config = dict(
    num_hidden_layers=9,
    hidden_size=128,
    n_experts=32,
    experts_per_token=2,
    d_expert=96,
    d_shared_expert=0,
    hidden_act='swiglu',
    moe_layers=[2, 3, 4, 5, 6, 7, 8],
    router_score='softmax',
    normalize_top_k=True,
    routed_scale=1.0,
    balance_loss=0.015,
    balance_bias=False,
    init_std_router=0.0182,
    lr_router=0.00107,
    num_attention_heads=2,
    num_key_value_heads=1,
    head_dim=64,
    vocab_size=4096,
    norm='rmsnorm',
    norm_place='pre',
    norm_eps=1e-06,
    positions='rope',
    rope_theta=10000.0,
    rope_fraction=1.0,
    qk_norm=True,
    attn_scale=0.125,
    tie_word_embeddings=False,
    parallel_block=False,
    extras=['capped logits'],
    init='normal',
    init_std_qkv=0.0442,
    init_std_o=0.0,
    init_std_up=0.0442,
    init_std_down=0.0,
    optimizer='soap_variant',
    learning_rate=0.00519,
    lr_mult_o=0.688,
    beta1=0.95,
    beta2=0.99,
    lr_head=0.00901,
    warmup_steps=50,
    schedule='wsd',
    decay_fraction=0.647,
    decay_shape='linear',
    final_lr_fraction=0.0,
    batch_tokens=[32768, 65536],
    max_seq_len=1024,
    doc_mask=True,
    train_tokens=275800000,
    max_steps=5720,
    dataset='wikipedia_en',
)
Below are experts of layer 4 (counted from 0) of a mixture-of-experts language model. Rows are named router (the router's row for the expert) and show model dimensions 0-127. Each number is 500 + 25 x the weight over its row's rms, rounded and kept within 0 to 999. Numbers have three digits each.
After each expert's rows: "gets" lists some tokens that make up at least twice as much of what it gets as of all text. This comes from a sample of Wikipedia text that the model never trained on. Tokens count by the router's weight.

# expert 10
router:481512507478500473487535508533487503512580518505473455473468502507532479525512500508502479482476486502502475504512465484483486482482497496508488488491503508459505459521465505531475497509519537481492508480509521506471514529575505530507500503526502462476520483515509516525479510567514478507491534528528500467483467484487452554478504482511522416529492501490448514486549517521503505502531
gets: "i", "u", "ro", "li", "ti", "di"

# expert 12
router:503486491508475508486545543520503496532514489517508535525492497524556514446470499526481486492486514478531519536477470503493531477530518482468478509485520491500486486436474519499543509514470502508515560470512494532491489473549448497482501495478473526497470459499512490560531481518520487491546480478475495495495526499527495465505517508538525521454518541504482480493487477481535520491554
gets: "S", "L", "R", "N", "T", "B"

# expert 14
router:463467513483509475512518494505528470518523443477508518519497455497503551517556525493463490554523575475523513472471512486489462489543514492510527515559522517481516527485499469486532514491507457541531493527541483475509492451505508529476479504518519535515483483482550465499514494493508524537475473517471516507539488518491514518500493510501489499529530500483499527503515478495479460478496
gets: "m", "n", "p", "k", "ch", "h"

# expert 11
router:523533483496533526549505451490518520506460465503495496523491491513487510458519499486500473530522529495517518457461520443545500481508508537550515518510469498504491478522527479533520506525445532544536509485476562513472538504514531496535523521468483459481503486484502493500493483472472493484526477497510514515527505468500482533490503478478492533507498516471490484507519546557506482464462
gets: "\n", ")", "\n\n", "\n  ", "|---|---|---|---", "}"

# expert 25
router:456492465503505469487506509508514487496498489462537476504464512481512530522513494523519514532492477479515528482464546536535525505479458451530538515475498477484493500507497514476539505506461521481523487465525532483538561515484526463555481508455569509474489515494515532510519529512495464505513541501547520479513471498490538516489514537526485521488472479483487505465512485498518502522457
gets: "y", "er", "ar", "ic", "et", "il"

# expert 26
router:517479497480500480472521495476462517500483467517532481506528548523530519470499539504556528479463484483493483455482481490494485548481526544523483506490519528508502517522495506534512470508472512528488480498531476495469542495485524464513467481498494507514475520461544519519520501492479507535488496486477523463493483442474453481505476511463487500517495523529482528567557474529492521463476
gets: "un", "to ", "1 ", "3 ", "2 ", "7 "

# expert 21
router:485516489494525531487508471513492526519549484520513526522452482531500456517536470495511579508514466491537492498539446504513573489506484525526500510496509512505502542463513428474484511504480523495530464508499535510508490505543500499534490510525507502493464506489509522480497445513490502479519453504456516530480495521504481532546482510491510509461487482506470528491529480522491532511502
gets: "|", "==", ".", "===", ")", "′"

# expert 0
router:512452488510514483520503497510510490507555515494497519503419454495488481511491511465490496500490487484510513465510513495501500500484514531523499463486539452538489549470501484496521529493497516456494545487504526493512490536525459519505552489488455524501490479548501524473465511491493477512527527493531527504481541545508501508456507489456495503515472526474505525544469488496470443450508
gets: "s", "ers", "us", "am", "ts", "es"

# expert 18
router:498502484503528494476470539459530499525483543517464535481520518459490500474478483533548536493513489499501499537520520492449490481506484468512513449513514523499521486444507520511501502499473456532501479543433500459507519473483523523524486460506470513527520483495482513504472488514470447503461472482507490471527456496534551476539504507464523514510486473509474482524484521496492521483518
gets: "| ", "–", "(", "- ", ", ", "; "

# expert 17
router:482531501507484484502511481525494500540468434484507523495501479557480509530477474479492500514485487546503522518502548477465470524520475480481475512470505492525507528519471516514480525507494476484519472510486479459415549527468532479543491484525529483503467545493528467525522483520499522498552492498531539490530546515487501473489480493472471490502508470527494524489479524519507494532522
gets: ": ", "(", "\"", "/", "or ", "as "

# expert 1
router:529544538530486507536507529462513518451486505508496524475527487520502480507506473525536503502463480502491493487506466489523499524553496491498491520483511466486466459493469482476475522493567518476513475494489464445536522495490476512477474456501484507518471499539453490475490522465512521525498502492529495469443507502497509457501522509545519533462470507509458439502479496521480479512519
gets: "of ", "in ", "to ", "and ", "for ", "by "

# expert 6
router:529455486520469508495440488494505467496581481511502541526475500470469495502449503502472505476510480509483524497508473511556496483474493527498500476510530476473506489436519494517464495516505494512523496471470518484479500511564526481520504466470465506472506531519501488498520534473479525491457525537552518486521469509485489537473526504524467514489492522531525506506463522477496513518468
gets: "ed", "ing", "ent", "ell", "est", "and"

# expert 4
router:491526492472533455433503480483477524513471485536491521511495509499467546492525491499496508483495502517512503469506532540531501466519491491536521486504464461517475505553522496507521518540526501528532527527512527489505477516449545448531496513477457526459482491479514524481526523512529518518498474459525491520527475456505467479476490464509468511508520511507496533501506485460470494535455
gets: "ation ", "tion ", "t ", "er ", "or ", "ing "

# expert 8
router:505460486480517490503509521512540508540474479486488486467488499503527467460527446493558481494521517518503527460469550517500515550462445512546509518489488485488456515512554551505514496551495511510513535519539523496472535514480475494516498487477490530504504530498518530521471513501475511513477513517483504536520488482480460502511488475473470523447516519508535490509488531476522475530480
gets: " ", "d", "D", "id", "0 ", "ang"

# expert 30
router:536471524514450480455475508526498449523466496513488501520510468515463532498544454458485459521498453503501479521479503469538470495515491494503491503499504491511533490506478491528550480472441503489499446541507447505481496504444512472492483516508508516480502515508516540501514485492510514484513530541530479505524490503505481547458492485475480522480485506436518483460534500507502528487501
gets: "| ", "-", "–", "/", "x", "°"

# expert 23
router:493520517508494520526488515497496526531545490527492434451502496514477500486485519496458478482531489473485490539480549455522516498450492535492443504488503466533470477496499510478521493483453499486487456469516468462503469471569539491507487504537538519503510530507479462474517548473522501495495519515477472503524483468515508489520500453486478471521522517497464503478504495491495515540501
gets: "'", "C", "H", "M", "P", "G"

# expert 22
router:530531491500537502534549523512486505471471477528498486475559487533555506501511549509523514530542485511519498545522512518469466511458502520505492459508473527535511505484477454473489449510465470492474482527505527505529536489503506506454496513503503464515528481532491495489513524482464507504532478469497539463514514536484530488508452537470514527477491467470485502533511497483487513526510
gets: "| ", "- ", "\n\n", "==", "\n", "== "

# expert 27
router:461497493481530488468478498528505519490549564483480474507476505532515469499483482516552481488500481506486496494503527467527493517519534482460526462465542472489523469445501558527510497492472524508454470478496492545475453514533504478494464526511473537517515506480530496470506474477486481486515523477577527522493497496497493480536494507499505520478474468551501505496489500501503492481471
gets: ".", "1", "2", "0", "3", "6"

# expert 29
router:488507493504477483507506519460538547422493533527491504473507530515479494552519492502466482520463503508524512521485519511502550507520530521508523522523508470506555528541503507470483456494530508544490544506550511507500478484497508505462476518528539519514470513480488496499469481518503509465470539513484499470492529469498494480485518524513499488507484526462563539494468539490486524541511
gets: "ed ", "ing ", "th ", "ated ", "first ", "one "

# expert 13
router:486528511488471537522483499533510514469475539496521464547463505513482515537507486533517436493514544484511534543525478522503471533501517468482481510491488501459546517518528529499479507531490500493471480487485464464531505523477463539462511551484539486518522540449483468468515501501519518473524465510502492489465466501576497495493509510516493480519503485505485487514509458501489507521503
gets: "the ", ". ", "a ", "The ", "\n\n", "s "

# expert 28
router:481449445528467506518515463521504490466540502490498522502489529478471519501491543515512477503494509480472506471503498476500480532474493488486526487510541521506488490441466505482477535488530493500536526534468495497552452472554485529465507514487511470450529506435504504521443521503532503507483501522492477532495511530466493493499506530472476531537465515494475518486501518526530481496480
gets: "e", "a", "al", "an", "o", "es"

# expert 24
router:493479557505523489470512484483492462435514540521509481486472512521493489465477530545512460526476530552458499501534496477506501517522511514454501523502481526497511458505506510525515516466548549522493507509513468472495493505489515491509567488469482507533491495512486489459519510478472498448516509481483484501473499524528513467500487512549504485557535512503512482511524439483521509499480
gets: ", ", "and ", "that ", "as ", "which ", "but "

# expert 2
router:485484488469488471499495514464464525466499504494498472502521501508508541502438498497497460480482490477455527457470499544512519497482506508440477522500491543531541483495531514452485477474543511537492533500524487467520436530498461503473491468497484489501531521537495499511503466493501489487450461471511486509505487482512558469511497454507485503506521475526544470485457501498500500502475
gets: "s ", "he ", "es ", "his ", "He ", "had "

# expert 31
router:517471490479527500516528460455492450518471511540498512538502478493493442498487531452471499501478493490544511441511526516477490475480505467474506501504506489527501522504502518470542510501484506460525520474511479564438477533469526488545505563484514521508487488516541525491523546534490484459474480509515492494496510480507475511493487513504521457529505477492500493488535490542520501511480
gets: ") ", "; ", "0 ", "1 ", "2 ", "4 "

# expert 9
router:521479504549469491482487490513520494474506496476531464489528507531529540517480511514528500474541484540492505451536488511506501525503500494537534520497482497534543551519457500520518456536527463509471489510478509578491468499503506535511521502516494502489485501525503509514514525464509515529519503516509476536476483483467463497483487497559499486552494475469525514454492532498533477555501
gets: "was ", "is ", "re", "g", "ap", "were "

# expert 20
router:515467523453502547497453499485525494509491505502485510499531527462461490500493479470466524480510520458476505534479531524485529524503518477509505484499495496492463499520510525517514540511488470527499537485457524555532464469497521486491475493485519519451517520457532480492492489510521483537475534523490458537500521496476557509532562445505528508486504531521524475505475516502473493486539
gets: "201", "200", "202", "199", "a ", "198"

# expert 15
router:442544471479521491523515467513472487509475514497511487524537487484538466497515485517450543536460471485542442528534465474483482485540476472541491495537476527470474491512529498526505522529535498502491495511521496526513481488461503484531513498491438472471497448467470551512501481544472522496513499532449498509483498506493500498484475510511512493492530506517498484456500491498500495489531
gets: ", ", "(", "us ", "a ", "), ", "o "

# expert 5
router:517485498517443467518521487485460490510564494460471488465459510471502509506503474483472463454491509519501499530479495539500468468533530478468514505521492487505514497463506483545494455482483477467491513509486468542522505495558491527504502487534519464510529484533480493537509510478486465530532473484528525513514497478444471495506475514537516507516547546472519524491490491484462488476491
gets: "t", "b", "in", "f", "c", "r"